{
  "num_hidden_layers": 12,
  "hidden_size": 384,
  "n_experts": 128,
  "experts_per_token": 4,
  "d_expert": 128,
  "d_shared_expert": 0,
  "hidden_act": "swiglu",
  "moe_layers": [0, 2, 4, 6, 8, 10],
  "router_score": "softmax",
  "normalize_top_k": false,
  "routed_scale": 5.66,
  "balance_loss": 0.000443,
  "balance_bias": true,
  "router_logit_norm": 1.5,
  "init_std_router": 0.0267,
  "lr_router": 0.000276,
  "num_attention_heads": 6,
  "num_key_value_heads": 6,
  "head_dim": 64,
  "vocab_size": 35476,
  "norm": "rmsnorm",
  "norm_place": "pre",
  "norm_eps": 1e-05,
  "positions": "rope",
  "rope_theta": 2360.0,
  "rope_fraction": 1.0,
  "qk_norm": false,
  "attn_scale": 0.125,
  "tie_word_embeddings": false,
  "parallel_block": false,
  "init": "uniform",
  "init_std_qkv": 0.0273,
  "init_std_o": 0.0273,
  "init_std_up": 0.0273,
  "init_std_down": 0.0,
  "optimizer": "muon_variant",
  "learning_rate": 0.0137,
  "weight_decay": 0.01,
  "lr_head": 0.0078,
  "max_grad_norm": 1.0,
  "warmup_steps": 200,
  "schedule": "wsd",
  "decay_fraction": 0.865,
  "decay_shape": "linear",
  "final_lr_fraction": 0.0,
  "batch_tokens": 131072,
  "max_seq_len": 1024,
  "doc_mask": true,
  "train_tokens": 1099000000,
  "max_steps": 8385,
  "dataset": "wikipedia_en"
}
Below are experts of layer 6 (counted from 0) of a mixture-of-experts language model. Rows are named router (the router's row for the expert), gate (a neuron's input weights, with its number), up (a neuron's input weights, with its number) and show model dimensions 0-95. Each number is 50 + 10 x the weight over its row's rms, rounded and kept within 0 to 99.
After each expert's rows: a language model's description of what the expert responds to. This comes from a sample of Wikipedia text that the model never trained on.

# expert 52
router:32 62 44 52 47 56 45 41 50 41 37 56 42 39 39 49 50 49 51 41 46 54 55 45 49 63 58 52 55 43 65 44 44 40 39 34 45 53 60 60 51 62 65 47 49 56 48 67 38 57 53 53 30 38 41 55 52 53 51 69 54 53 50 71 59 55 58 59 50 49 60 52 54 50 67 39 53 49 45 63 58 40 61 39 61 60 51 34 33 57 51 64 56 64 69 48
gate0:49 55 35 39 48 39 53 37 43 40 66 70 65 60 52 61 49 61 36 50 31 45 44 56 62 50 61 46 54 56 45 53 57 59 72 60 43 78 48 48 57 52 42 41 48 41 54 48 62 47 50 35 45 30 56 41 48 37 52 47 45 43 44 44 51 55 44 51 60 41 63 58 41 50 56 40 40 39 44 56 53 60 65 46 67 25 48 36 71 51 40 48 41 48 50 52
up0:56 51 48 35 46 50 45 42 37 51 45 65 55 55 58 53 42 44 37 70 37 49 46 54 58 54 44 44 35 56 61 47 29 63 52 59 48 54 47 37 48 49 36 47 48 52 45 33 52 59 46 32 41 34 53 48 43 41 63 50 49 53 55 44 44 47 52 53 56 26 61 60 37 45 61 66 46 40 51 53 53 51 64 30 47 39 52 44 60 54 58 55 55 46 55 74
It responds to: Digits in infobox data. Individual digits of dates, ages, years and figures in infoboxes and tables, such as 372 years ago, 1972, 98.54%, plus parentheses.

# expert 63
router:37 43 51 59 60 49 52 55 43 60 40 58 52 62 41 51 46 48 44 54 36 51 50 50 46 34 54 35 35 43 40 47 34 40 51 66 38 62 43 58 51 57 41 53 58 56 57 50 67 41 60 51 69 42 65 42 43 62 53 51 66 69 59 60 42 38 58 73 38 60 44 59 54 53 55 59 45 53 49 33 45 55 61 54 59 52 37 58 39 71 49 60 36 47 64 35
gate0:54 54 55 34 59 32 54 46 51 48 54 65 45 54 41 50 60 41 62 48 52 59 35 50 73 23 33 48 47 22 46 61 38 45 47 75 52 44 55 69 66 50 47 67 55 49 59 59 52 50 59 59 69 43 42 46 51 56 56 47 48 35 36 66 51 47 48 53 32 51 36 58 45 38 46 51 53 50 53 41 52 51 65 43 45 51 55 63 40 52 26 59 55 51 20 40
up0:47 69 47 67 41 51 38 77 51 41 72 51 59 50 65 66 52 54 51 57 59 43 60 62 45 47 47 32 64 64 59 49 65 39 44 51 45 74 64 56 57 45 57 49 48 46 62 47 49 54 52 40 57 65 29 40 40 50 52 60 43 48 40 57 65 70 57 46 68 34 34 47 54 67 52 39 69 53 62 41 54 57 34 46 42 51 52 44 64 32 49 48 36 52 39 61
It responds to: The preposition of. The word of after a head noun linking it to a following noun, e.g. Coat of arms, Kingdom of Jerusalem, one of.

# expert 10
router:71 35 29 48 45 38 52 44 57 68 48 54 45 58 56 42 50 63 45 45 70 47 62 59 51 74 45 65 42 43 37 54 51 41 54 52 48 54 72 38 39 40 42 57 29 59 43 54 57 53 44 36 64 38 65 63 54 65 58 44 45 64 67 42 48 59 33 45 47 46 51 48 66 39 45 43 53 45 42 46 47 63 33 50 37 40 62 47 45 46 49 38 34 48 43 53
gate0:46 60 65 55 39 38 54 47 37 59 56 52 48 45 55 54 50 66 66 46 47 52 49 46 49 43 38 57 31 41 41 56 46 50 68 38 43 64 47 46 38 20 52 38 65 51 67 45 34 44 62 62 58 50 41 60 63 53 55 51 43 48 46 40 56 49 60 47 56 36 35 34 33 41 43 46 56 41 52 58 32 39 38 52 65 36 40 50 53 50 17 38 70 47 44 39
up0:51 59 56 41 45 53 44 49 51 67 46 51 41 62 44 52 48 72 54 27 47 53 59 32 43 50 58 49 54 50 35 59 47 48 60 47 55 38 62 64 41 49 57 45 32 57 43 48 53 64 61 57 52 42 59 42 61 42 37 43 54 58 53 55 53 49 32 43 68 39 50 52 49 28 50 34 71 41 51 31 45 49 59 49 69 52 53 41 54 48 42 40 60 55 43 59
It responds to: Acronym letters. Capital letters and letter pairs inside acronyms and codes, often in parentheses, such as C-IT-ES, R-MS Titanic, (PA)VN, call signs.

# expert 20
router:54 35 46 43 69 39 39 58 46 54 34 57 42 46 46 44 67 70 33 41 66 59 55 50 57 47 48 54 41 40 49 52 50 52 54 69 60 39 64 75 55 41 58 64 34 56 36 53 50 67 58 43 59 51 60 46 57 40 35 55 51 58 49 43 50 48 48 51 48 37 46 68 53 53 44 40 41 48 48 48 43 52 40 55 51 36 59 44 37 35 40 49 35 39 48 43
gate0:55 52 62 47 46 46 56 42 44 58 51 64 40 40 44 62 46 39 71 44 54 62 46 39 45 48 48 56 53 55 55 80 45 50 42 37 46 41 54 60 51 53 49 68 51 41 56 56 36 37 57 57 54 46 50 51 43 52 54 64 41 40 40 57 56 58 45 55 34 51 33 48 53 59 72 34 49 50 23 52 47 39 54 24 48 66 50 38 38 49 38 49 61 66 38 61
up0:51 44 38 45 33 35 52 51 64 46 44 41 33 40 64 58 52 64 41 44 44 39 55 54 58 41 48 44 37 48 44 44 52 47 65 63 61 41 46 54 45 34 59 35 47 67 45 53 52 52 51 61 52 65 51 47 43 53 56 49 47 57 57 42 46 47 42 52 46 42 54 61 42 41 39 61 41 46 59 57 55 63 51 62 49 60 31 54 65 53 44 50 44 40 50 40
It responds to: Letters in codes. Capital letters and short letter groups in codes, abbreviations and identifiers, such as NM_0 in gene tables, chess moves, Group C, PL columns.

# expert 42
router:46 62 69 53 60 62 45 41 53 53 63 44 41 51 45 33 40 44 44 58 46 45 46 60 49 45 35 36 52 60 50 38 44 45 62 67 36 41 57 49 68 33 67 64 40 42 72 59 61 41 47 59 55 60 52 50 21 63 39 43 59 32 56 52 49 63 45 47 57 36 33 63 64 41 51 50 57 53 61 42 59 54 45 52 62 60 63 51 39 52 46 66 39 46 61 45
gate0:42 58 54 52 22 36 29 52 71 53 45 46 67 53 52 51 54 59 43 41 51 42 35 45 53 58 52 42 38 60 37 51 55 64 54 53 75 48 53 37 43 51 44 32 55 63 37 50 64 47 35 40 65 63 61 58 60 54 66 60 44 27 59 60 46 50 56 65 32 58 37 56 67 29 59 51 59 56 48 60 41 59 53 37 60 39 48 59 47 47 44 35 59 53 38 51
up0:54 58 39 59 47 37 54 68 55 64 41 59 68 54 48 52 42 40 40 39 64 63 36 58 52 37 48 34 43 29 53 47 58 54 56 45 68 46 48 56 36 55 58 46 56 36 49 37 42 32 58 51 58 69 55 41 43 63 58 44 51 25 54 37 51 48 42 57 42 65 52 58 62 53 47 45 57 53 53 39 57 52 46 53 67 54 34 61 60 55 69 60 72 32 37 57
It responds to: Coordinating and, or, were. Coordinators and, or, nor, etc joining list items and clauses; were in census there were; the piece en inside names like Guenée.

# expert 18
router:34 29 37 68 40 37 51 49 58 60 46 54 51 45 59 64 40 66 61 61 58 60 56 57 65 37 42 37 50 48 61 60 43 56 45 60 61 49 63 60 50 42 59 61 37 42 55 36 54 61 53 44 44 60 61 30 30 48 43 60 44 40 36 70 52 56 44 56 41 57 55 52 33 40 63 54 47 42 53 28 57 44 67 55 45 43 51 60 51 42 42 53 51 53 53 44
gate0:58 55 62 62 76 33 51 55 43 65 65 38 51 65 54 49 45 58 35 62 54 59 46 65 50 60 53 63 48 40 39 76 51 51 36 51 59 59 53 44 66 50 46 56 57 28 57 63 39 74 53 41 44 63 55 52 52 59 53 53 48 46 51 46 66 47 65 62 47 36 49 43 65 74 21 66 51 43 41 61 43 55 47 41 28 49 53 44 37 63 47 51 54 23 53 40
up0:60 57 48 56 53 31 47 65 46 53 58 27 42 67 56 51 68 46 56 42 36 45 59 63 42 49 53 56 40 53 54 56 59 51 40 47 63 54 71 47 64 50 50 65 52 46 64 57 41 69 62 51 56 44 60 43 49 60 39 43 38 59 43 53 51 73 70 47 52 46 46 46 64 50 44 46 63 56 45 49 57 44 52 37 36 81 44 51 39 48 64 61 69 34 50 59
It responds to: Wiki section heading markup. Equals-sign runs that open or close Wikipedia section headings such as ==History==, == Gallery ==, ===Season 8===; also com in URLs.

# expert 8
router:44 42 49 57 63 51 38 38 67 63 55 40 67 43 42 45 56 34 56 41 32 45 74 71 47 48 49 60 30 44 48 41 54 35 56 46 30 59 70 68 48 54 67 43 35 64 43 44 44 47 52 57 39 62 31 59 43 44 60 49 34 43 63 38 59 43 45 47 38 52 43 57 47 43 43 51 65 62 53 37 45 47 41 69 61 56 45 39 47 60 37 55 52 60 41 42
gate0:62 60 52 44 49 55 51 52 52 64 64 40 73 49 54 63 54 53 50 48 40 41 68 51 36 51 28 44 53 48 43 36 67 49 41 57 44 52 36 33 53 58 65 57 53 52 42 52 51 62 55 52 38 31 58 58 42 51 56 44 54 49 45 36 50 60 39 45 35 55 52 38 47 29 63 67 38 39 70 51 70 45 45 45 48 36 52 29 63 36 65 53 53 55 49 43
up0:26 38 55 52 53 41 51 49 54 48 37 51 30 46 38 44 46 38 50 52 69 53 28 46 71 56 55 56 45 49 56 45 37 43 57 48 50 49 58 68 38 49 40 44 48 57 45 58 54 39 42 58 68 78 48 46 60 59 30 57 45 39 58 56 56 45 56 52 62 51 58 53 41 57 39 36 71 64 39 48 37 37 64 59 48 72 46 66 37 62 35 53 45 43 59 63
It responds to: Digits in numbers. Single digit tokens inside numbers, dates, times and table figures, such as 7:00 pm, February 11, Grades 7 to 10.

# expert 27
router:43 57 50 40 62 66 44 31 53 52 55 50 37 28 53 48 46 45 37 54 50 37 73 58 50 42 43 40 37 43 33 54 56 52 68 53 29 65 55 63 46 35 48 44 52 55 26 33 40 51 57 48 44 44 36 48 52 61 42 50 56 50 53 41 50 61 43 57 57 51 53 53 26 45 38 41 38 44 52 35 61 62 66 44 58 38 46 43 58 63 51 64 39 64 45 44
gate0:62 55 56 51 47 43 49 61 43 68 48 46 47 39 43 61 60 46 40 57 48 33 55 30 48 64 44 47 51 53 67 62 52 61 66 43 59 51 59 49 38 55 70 49 48 34 51 60 73 58 63 55 49 45 54 42 59 49 57 34 32 65 51 47 56 57 50 64 51 59 34 61 43 52 46 47 61 55 32 43 49 54 37 37 71 70 51 41 54 55 42 39 61 66 66 43
up0:47 40 33 39 42 45 59 47 44 39 40 26 50 58 37 50 54 43 65 45 56 65 39 78 46 50 33 41 75 54 48 59 39 42 44 59 64 55 71 41 37 47 52 36 45 44 59 64 55 54 61 42 47 42 46 55 53 46 55 51 50 48 40 50 40 49 44 57 54 45 40 42 57 39 48 40 61 37 40 54 45 42 49 37 45 44 51 63 54 72 63 63 63 51 61 45
It responds to: Closing quotes, brackets. Closing quotation marks, parentheses and percent signs ending titles, quotes or figures, e.g. quoted song titles, (7–4), 25%.

# expert 31
router:45 69 44 42 37 37 28 44 44 37 41 34 34 51 46 53 65 56 41 48 41 48 51 72 49 51 62 41 61 69 45 61 50 58 52 33 38 41 57 58 62 52 33 40 44 42 49 67 50 41 46 43 60 42 61 55 52 58 27 43 33 45 46 59 46 56 55 32 46 62 48 46 53 57 43 60 53 42 58 55 53 59 57 51 63 49 45 44 40 48 55 58 49 69 55 40
gate0:36 44 45 57 58 45 53 45 33 52 40 65 46 59 54 54 48 42 63 57 60 49 57 34 60 65 65 36 60 55 57 32 29 29 50 57 52 63 50 55 35 47 36 58 47 38 65 52 55 55 49 47 39 56 49 66 46 44 58 59 72 49 53 25 39 48 55 47 42 35 47 63 55 50 69 38 63 55 47 48 40 61 56 48 45 48 55 51 55 57 41 48 47 57 39 60
up0:38 29 57 47 41 52 52 46 54 51 57 49 73 67 53 44 46 45 59 49 47 37 42 58 54 54 61 59 51 45 44 70 54 52 75 36 48 40 52 56 59 49 50 46 57 58 45 42 58 60 50 47 80 40 38 51 50 43 46 44 46 43 50 68 43 61 52 37 44 56 36 55 44 52 57 46 60 46 62 50 55 47 40 45 58 53 56 66 53 52 55 40 25 41 65 36
It responds to: Sentence-ending periods. Final periods and closing punctuation like )., "., often after season, year or number, before The, He or In.

# expert 6
router:44 41 38 46 48 41 47 69 56 53 32 37 47 49 48 52 64 62 38 41 57 44 59 63 42 54 55 45 57 67 55 40 53 46 59 15 47 59 39 61 37 38 60 63 51 40 55 71 47 51 60 61 49 61 36 41 46 38 59 57 51 56 54 53 51 44 40 57 34 49 39 49 56 35 59 41 43 64 39 46 54 47 42 48 55 38 47 42 40 60 41 56 57 54 63 57
gate0:46 71 71 50 38 56 27 47 47 53 59 63 34 54 58 52 43 52 64 47 60 72 51 46 46 32 50 64 37 45 44 54 52 41 51 46 52 49 31 28 30 57 64 56 50 63 54 48 24 52 30 34 55 40 59 66 32 52 61 40 59 45 27 53 43 57 53 50 56 52 63 50 52 38 49 33 55 47 31 44 59 41 40 37 52 61 64 51 63 50 61 49 45 44 51 44
up0:58 48 45 45 72 51 39 45 41 63 35 26 48 53 59 56 65 54 37 37 61 41 55 54 54 54 68 41 57 55 66 62 61 54 58 52 46 48 54 51 41 54 33 56 57 51 51 37 58 62 52 41 43 32 42 48 60 57 51 32 72 52 47 63 54 61 54 45 73 57 63 60 63 62 71 56 54 52 41 52 35 65 51 40 42 72 52 60 57 35 42 63 36 38 59 65
It responds to: Leading digits of numbers. First digit of multi-digit numbers in scores, years, times and table cells, e.g. the 1 of 16, the 2 of 2020, 1:53.9.

# expert 4
router:51 40 51 40 45 33 61 37 37 70 41 66 66 55 39 45 32 27 61 58 47 47 63 52 45 60 32 61 71 64 48 42 63 52 43 51 50 66 59 61 50 47 50 57 49 56 70 34 45 35 60 51 50 47 55 55 35 38 64 57 53 56 57 62 47 59 51 53 58 46 50 51 48 60 55 50 54 42 36 41 50 46 64 51 63 65 31 41 37 51 65 37 51 39 42 50
gate0:53 43 64 54 46 59 48 50 51 56 39 44 45 44 57 34 45 32 41 55 43 52 55 49 59 37 62 36 40 42 38 42 59 43 38 49 50 45 69 67 55 43 51 55 57 36 49 45 76 52 60 49 44 49 55 41 46 54 50 59 65 54 38 54 53 30 50 50 50 64 45 51 54 49 47 53 67 30 50 49 52 58 40 52 45 50 31 42 48 42 62 44 46 59 47 51
up0:43 54 50 52 58 38 43 39 51 32 36 59 43 57 58 45 64 49 57 48 52 41 44 58 50 77 59 42 53 68 52 50 43 57 50 40 48 56 45 34 62 40 29 66 35 59 57 55 55 50 58 51 40 72 32 39 60 53 62 58 45 34 59 36 60 64 49 43 55 38 59 53 44 68 51 53 42 59 32 44 67 50 31 62 55 46 72 38 55 70 51 45 42 48 41 38
It responds to: Line-start table/list markers. Line-initial pipes, hyphens, bullets and equals signs opening rows of infoboxes, tables and lists, like film credits or football squad rows after GK/DF.

# expert 35
router:42 28 33 43 61 74 57 48 37 61 31 51 50 55 57 42 59 37 42 53 51 51 46 49 60 46 49 33 38 52 35 65 62 44 70 66 48 40 55 51 42 32 58 68 38 41 42 46 48 35 54 49 61 50 31 51 51 48 41 47 54 40 54 32 50 46 54 46 59 71 60 66 43 51 59 56 40 56 62 60 50 68 33 52 45 52 54 66 52 61 42 30 59 37 49 41
gate0:55 56 45 57 39 40 58 51 36 43 35 33 71 57 61 66 66 52 60 54 62 48 45 52 57 37 44 51 50 61 59 49 36 51 51 44 44 55 47 54 60 34 42 57 42 38 59 49 40 47 27 52 56 54 52 57 37 48 35 50 50 49 59 56 41 69 42 51 58 43 46 52 44 38 49 49 39 66 35 29 59 60 60 34 49 49 51 43 67 56 52 58 54 50 52 55
up0:48 33 40 58 65 58 31 50 60 57 48 48 42 28 51 50 44 46 36 53 45 44 55 66 24 57 47 60 50 32 45 51 49 57 27 49 61 37 62 35 40 50 56 46 52 64 39 45 57 42 75 37 57 60 57 32 51 29 65 40 49 34 54 51 37 52 53 38 24 42 33 61 57 39 47 56 56 41 54 46 64 48 42 48 55 46 59 38 26 43 36 43 47 47 50 54
It responds to: Subject pronouns and quantifiers. Sentence or clause subjects: pronouns he, she, He and quantifiers both, many, several, some, usually right before a verb.

# expert 1
router:51 69 35 46 68 59 74 32 49 42 39 51 59 67 59 68 51 51 53 51 67 45 51 50 64 54 54 60 25 26 42 44 46 56 52 43 40 47 49 61 47 62 57 64 46 57 54 35 35 39 43 46 62 40 62 66 45 44 39 58 28 59 55 68 43 52 41 46 42 44 60 47 63 51 54 40 44 37 59 67 41 45 60 73 39 54 64 66 57 39 61 45 35 37 52 37
gate0:34 44 45 49 53 46 49 52 58 44 61 49 44 54 51 62 57 41 59 59 55 49 48 48 48 59 45 55 50 37 66 57 49 59 52 52 49 48 56 41 39 62 39 56 40 66 44 54 64 44 50 52 49 47 63 47 46 70 43 47 50 38 58 45 62 47 56 61 45 51 46 50 53 70 68 50 50 52 47 41 41 35 59 74 52 52 34 64 39 69 69 63 52 74 55 48
up0:64 47 57 48 40 35 69 50 55 50 51 47 42 55 45 41 49 47 44 53 40 65 46 46 54 33 54 54 54 33 49 37 20 51 58 49 37 49 60 48 41 50 47 58 54 48 45 46 53 46 60 40 67 40 46 46 43 43 40 44 44 52 67 45 58 34 53 57 62 59 51 55 55 54 54 68 47 22 31 48 39 67 53 54 59 47 66 64 56 48 50 52 53 57 54 42
It responds to: Articles and adjective suffixes. Mostly the and in after prepositions, plus adjective endings like -ical, -ular, -ological in species, anatomy and science text.

# expert 28
router:69 49 66 48 34 66 44 57 50 37 36 55 68 69 44 46 76 55 62 64 64 58 47 36 37 38 50 52 46 51 49 52 46 64 51 64 34 72 47 45 70 42 54 48 36 45 44 57 38 43 35 64 38 50 37 47 45 37 68 66 60 63 72 56 53 44 64 43 45 49 52 45 46 31 63 52 45 56 40 45 69 50 36 74 33 40 37 59 64 46 52 52 35 48 47 41
gate0:55 60 57 71 53 57 58 70 34 45 35 53 58 51 61 40 49 43 43 56 27 48 64 50 36 55 41 57 45 63 50 53 32 38 45 47 52 68 62 51 59 57 64 46 41 43 66 51 50 46 39 70 45 35 46 42 63 46 54 53 51 51 57 51 49 44 39 38 31 58 50 56 61 50 47 51 42 49 42 46 47 57 59 48 43 39 62 55 48 42 52 65 53 37 46 40
up0:48 55 48 66 51 39 54 38 51 43 49 80 65 64 68 37 38 51 49 48 71 59 33 57 68 35 65 57 61 46 55 50 64 40 61 55 42 55 48 25 41 50 43 64 61 39 44 60 60 51 56 34 46 65 48 58 55 57 37 54 55 35 63 23 60 49 55 59 61 43 47 45 40 62 48 53 49 42 47 60 55 40 51 59 71 23 55 54 44 61 60 56 52 53 42 52
It responds to: Attribute nouns after article. Nouns after a/the/his naming a measured attribute or role, usually followed by of: population, top speed, number, total, role, age.

# expert 33
router:45 40 38 45 45 43 47 59 47 59 74 40 52 45 56 41 49 30 68 57 50 60 49 40 48 37 44 47 44 48 60 35 35 55 61 68 52 47 48 48 46 61 53 57 35 56 31 43 56 35 51 50 65 45 40 45 48 54 46 59 42 60 55 44 44 51 29 53 63 34 43 41 42 58 54 55 51 49 60 60 57 56 59 54 30 56 47 51 54 35 57 59 56 48 44 31
gate0:58 53 55 54 52 63 43 32 52 56 64 41 60 54 30 45 41 41 59 48 46 47 43 58 41 48 50 47 45 32 53 46 47 46 34 42 44 49 33 52 60 48 32 54 52 49 62 43 62 49 51 56 65 65 38 46 56 76 39 50 37 44 50 46 50 65 64 52 65 56 48 53 54 47 52 46 58 47 24 48 53 51 64 40 55 44 59 59 48 58 61 72 64 57 49 64
up0:48 51 58 46 55 51 50 71 44 46 39 73 39 53 58 55 80 54 48 43 57 39 54 33 57 51 53 66 56 49 40 58 54 51 61 52 45 63 62 48 48 51 53 45 48 58 55 58 50 49 46 42 42 44 72 54 48 45 76 52 52 37 44 49 53 40 48 32 31 44 46 50 40 49 33 63 47 54 68 49 28 63 26 61 36 59 44 31 51 40 42 35 50 57 52 35
It responds to: Relative and subject pronouns. Who, which and whose after a person description in biographies, plus sentence-initial He, She, They, e.g. English cricketer who.

# expert 9
router:61 46 39 68 51 46 58 46 64 60 65 48 46 60 46 44 49 52 48 54 42 62 25 43 45 46 55 30 68 39 43 46 45 46 38 54 35 53 52 32 43 44 41 46 38 52 60 51 61 31 54 50 55 47 38 31 55 49 63 43 65 55 61 48 43 47 47 69 56 58 59 44 50 56 48 51 54 32 53 40 44 60 61 44 57 36 45 56 64 33 36 48 51 52 40 50
gate0:65 62 58 55 47 56 67 71 44 51 49 39 46 48 39 45 36 58 54 46 65 58 57 50 64 46 39 60 50 67 60 43 52 51 59 51 59 33 53 47 47 48 52 63 57 55 32 45 53 39 38 43 58 50 25 60 41 38 29 56 46 49 47 56 46 30 45 72 53 44 41 44 41 43 30 54 43 52 34 46 68 62 19 66 58 51 45 36 48 48 39 68 62 61 55 44
up0:50 41 48 62 78 29 52 41 55 36 38 40 42 46 53 39 57 53 45 45 58 52 52 44 55 43 54 50 53 59 49 34 48 62 51 27 55 41 48 57 52 57 60 43 58 50 49 33 40 30 58 62 41 44 46 54 68 50 39 75 40 39 50 45 38 53 53 54 51 53 51 48 48 39 50 60 47 64 43 48 64 72 26 46 66 44 49 58 60 44 58 69 61 35 41 27
It responds to: Discourse connectives, references. This, that, which and including, often at clause or sentence starts after a comma or period, e.g. Following this, discovers that, due to.

# expert 44
router:46 62 63 47 64 48 42 35 49 36 31 57 74 60 44 64 47 58 31 47 57 52 46 35 41 44 57 66 47 45 49 59 54 56 67 46 43 46 44 40 56 65 52 46 45 70 44 38 50 62 44 41 58 46 37 57 52 55 42 46 64 65 54 45 46 40 44 50 26 41 58 40 54 62 53 58 54 61 62 45 44 60 39 58 56 50 64 63 55 69 53 32 54 50 57 43
gate0:53 38 35 46 48 52 49 41 45 38 62 66 56 40 46 46 38 45 53 48 37 61 57 50 30 41 38 49 32 59 37 62 60 54 31 33 48 46 61 54 63 60 39 43 59 75 60 40 23 53 43 53 33 49 65 41 40 59 55 42 65 31 64 60 67 76 34 50 55 49 42 52 30 51 47 45 46 44 30 63 57 35 40 60 40 39 70 51 56 43 38 51 43 52 36 41
up0:46 59 53 45 55 39 58 43 46 49 37 54 51 54 51 52 61 44 31 46 43 72 51 47 48 42 72 56 47 65 58 36 50 61 45 48 49 44 38 48 58 45 62 56 50 50 60 58 54 75 52 28 47 57 51 46 53 43 56 55 60 49 35 64 48 38 51 48 56 52 72 61 46 58 38 45 44 46 37 41 55 52 65 46 61 47 53 53 77 54 47 55 42 53 45 57
It responds to: Institution and concept nouns. Abstract or institutional nouns after "the" or an adjective in prose: law, church, school, language, rock art, the -ism suffix.

# expert 45
router:67 45 75 47 40 49 50 58 63 53 40 43 70 40 23 47 50 46 48 44 57 40 39 32 46 47 48 40 73 41 39 68 61 49 52 47 43 39 41 27 44 39 50 60 58 59 38 52 45 52 50 51 41 63 46 56 58 44 62 46 60 59 53 47 43 55 48 51 42 52 55 35 40 32 60 58 51 52 64 47 55 36 45 62 53 48 67 41 69 49 65 39 68 44 52 56
gate0:56 65 49 62 42 53 43 50 52 40 68 77 48 46 78 49 50 49 55 53 51 40 50 51 54 57 60 54 48 38 62 48 34 40 48 56 45 56 66 57 46 62 69 52 48 47 43 36 48 45 47 51 52 47 43 36 33 56 58 55 45 47 65 57 49 50 53 53 47 42 50 60 48 51 41 68 61 50 61 39 59 55 38 44 62 52 64 62 24 50 49 66 54 33 44 41
up0:55 59 54 41 52 56 30 45 45 47 60 48 38 51 64 58 52 49 57 67 38 44 44 64 60 47 57 53 69 43 50 51 42 47 38 46 45 62 46 64 46 59 59 41 46 43 48 47 56 57 49 48 54 54 34 51 55 47 61 53 41 55 51 63 37 37 32 42 49 61 38 51 42 75 51 58 59 42 53 60 60 81 40 40 55 40 67 38 55 40 52 46 55 41 35 56
It responds to: Abstract head nouns. Abstract event or concept nouns after the or his and before of, e.g. outbreak, death, history, battle, development.

# expert 19
router:48 61 57 46 39 41 51 35 39 40 57 41 44 38 38 49 56 39 49 50 49 34 34 57 55 61 51 49 59 66 52 51 35 53 51 54 41 55 62 44 50 52 49 41 44 63 46 47 59 56 34 53 45 50 60 49 42 44 43 43 42 36 54 30 46 40 57 50 61 34 64 36 36 51 30 67 48 40 57 46 37 36 47 45 66 38 35 59 65 66 57 57 47 51 63 49
gate0:32 35 50 51 51 41 68 60 50 68 50 45 51 53 42 41 43 49 47 64 39 69 49 51 45 65 51 55 50 40 53 33 52 48 39 42 30 56 57 50 44 60 34 44 50 48 44 60 40 41 50 55 55 43 51 60 63 39 51 40 44 52 34 69 37 49 47 61 47 62 49 56 58 57 60 49 39 37 65 61 46 50 39 47 60 58 34 38 36 32 58 62 53 42 52 26
up0:40 26 30 42 47 41 47 44 49 65 61 40 53 35 32 31 42 56 59 58 47 66 35 46 31 55 40 61 50 43 52 25 63 52 44 45 58 74 67 61 44 66 47 33 39 35 45 61 21 45 65 53 39 41 78 61 57 52 36 37 34 49 41 60 39 45 62 51 64 55 66 33 62 46 67 57 41 51 53 49 54 37 42 59 45 58 53 42 44 32 54 64 55 65 57 39
It responds to: Commas after descriptors. Commas, and, and opening parentheses after occupation nouns in biography leads, as in Canadian skier (born, and in list commas.

# expert 49
router:49 55 42 47 47 45 31 52 42 35 50 40 40 34 55 63 53 47 48 53 42 64 57 56 46 56 44 43 61 67 44 58 49 60 56 55 37 54 47 59 57 49 38 32 50 49 62 48 70 37 42 54 55 57 49 45 63 48 43 48 45 29 51 36 44 57 69 47 65 67 56 46 36 42 26 51 37 34 65 42 36 62 36 48 68 43 49 50 57 62 54 54 58 63 54 63
gate0:39 48 40 53 48 54 40 52 44 36 61 51 51 35 45 34 64 41 63 39 43 33 41 39 41 43 41 36 34 50 43 48 45 47 40 36 63 49 39 52 71 59 45 53 49 49 40 52 60 66 53 54 51 45 42 42 42 46 54 57 57 41 24 43 39 70 46 61 32 52 50 42 59 51 43 39 46 44 57 43 59 71 40 38 39 63 43 39 54 52 48 45 45 61 43 45
up0:53 45 48 52 47 52 61 66 46 47 52 61 66 56 55 57 64 31 46 47 46 37 66 55 35 44 55 49 45 62 36 51 32 47 45 58 61 39 57 54 57 53 65 43 45 27 38 53 55 60 45 30 46 48 60 45 32 54 62 45 51 37 60 45 49 55 30 62 52 60 44 41 38 44 66 45 48 61 47 44 68 56 56 64 41 36 49 48 43 61 49 30 68 75 50 75
It responds to: Clause-joining commas, conjunctions. Commas and conjunctions before a new clause, like but, while, however, although, notably commas in census text "For every 100 females,".

# expert 41
router:43 66 56 38 44 61 51 39 36 68 71 56 36 52 37 64 43 40 56 44 51 42 34 53 48 44 39 43 47 41 52 43 42 66 44 58 36 64 54 41 41 54 55 49 46 55 40 35 50 40 47 42 52 50 33 59 51 55 56 30 68 67 55 45 42 57 56 46 68 47 58 62 53 56 59 47 61 62 66 50 40 58 52 38 41 40 67 46 45 55 56 52 43 53 43 46
gate0:52 53 34 61 63 38 46 25 56 55 59 48 42 46 47 40 55 52 45 63 51 57 32 24 46 50 48 62 52 68 34 39 63 48 52 43 75 33 49 49 76 60 61 47 53 57 38 51 51 42 34 42 41 54 42 41 44 45 30 37 54 45 60 46 55 40 62 63 49 64 58 52 41 31 36 62 35 33 50 53 47 55 47 60 48 59 68 47 45 49 56 33 44 30 33 35
up0:49 42 56 43 42 50 32 50 54 34 46 43 52 58 55 39 44 58 48 39 47 48 47 57 49 52 48 43 47 43 56 39 37 34 56 44 52 43 52 46 30 45 54 40 44 64 38 40 56 55 60 52 45 51 59 43 62 47 62 59 54 55 53 35 52 50 36 53 50 54 39 50 51 70 63 47 67 60 50 58 33 61 74 50 40 34 43 49 41 41 55 61 42 49 51 51
It responds to: Copulas and auxiliaries. Forms of be and auxiliaries after a subject, such as was, is, be, are, been, has, may, plus connective adverbs like consequently.

# expert 5
router:61 38 47 34 61 64 64 47 57 58 64 53 51 67 47 59 53 57 45 66 30 45 62 57 53 62 38 50 57 36 56 44 45 42 68 47 54 63 41 42 51 52 56 52 53 39 48 44 50 29 45 63 64 56 66 51 38 49 66 43 64 70 55 46 52 31 54 70 47 58 47 68 41 51 44 35 47 58 43 59 51 47 46 39 53 51 43 68 49 37 65 57 50 38 57 57
gate0:37 61 61 38 48 42 52 35 43 46 57 35 56 41 46 34 56 40 43 52 48 49 68 37 63 60 48 49 46 39 62 47 45 71 35 40 30 59 66 44 60 33 37 50 27 54 62 50 41 63 61 47 55 48 57 70 64 58 50 45 57 32 54 57 55 49 48 40 51 44 56 51 67 40 52 51 53 67 37 54 38 59 59 43 54 37 55 61 52 64 57 48 56 36 69 42
up0:48 68 48 53 60 53 40 42 35 51 64 45 48 44 48 33 27 49 59 49 45 47 66 54 61 62 42 68 53 46 49 59 36 58 65 22 58 58 64 56 68 40 51 59 32 44 60 58 31 62 46 60 45 44 41 55 53 64 53 50 56 51 41 43 49 51 60 31 72 48 44 53 54 42 51 43 48 66 50 43 29 51 56 69 49 50 46 49 56 56 58 39 38 59 38 50
It responds to: Auxiliary had/have, time. Verbs after a subject in biographies and election articles, mainly had, have, has, time, way, got, e.g. "He had previously served".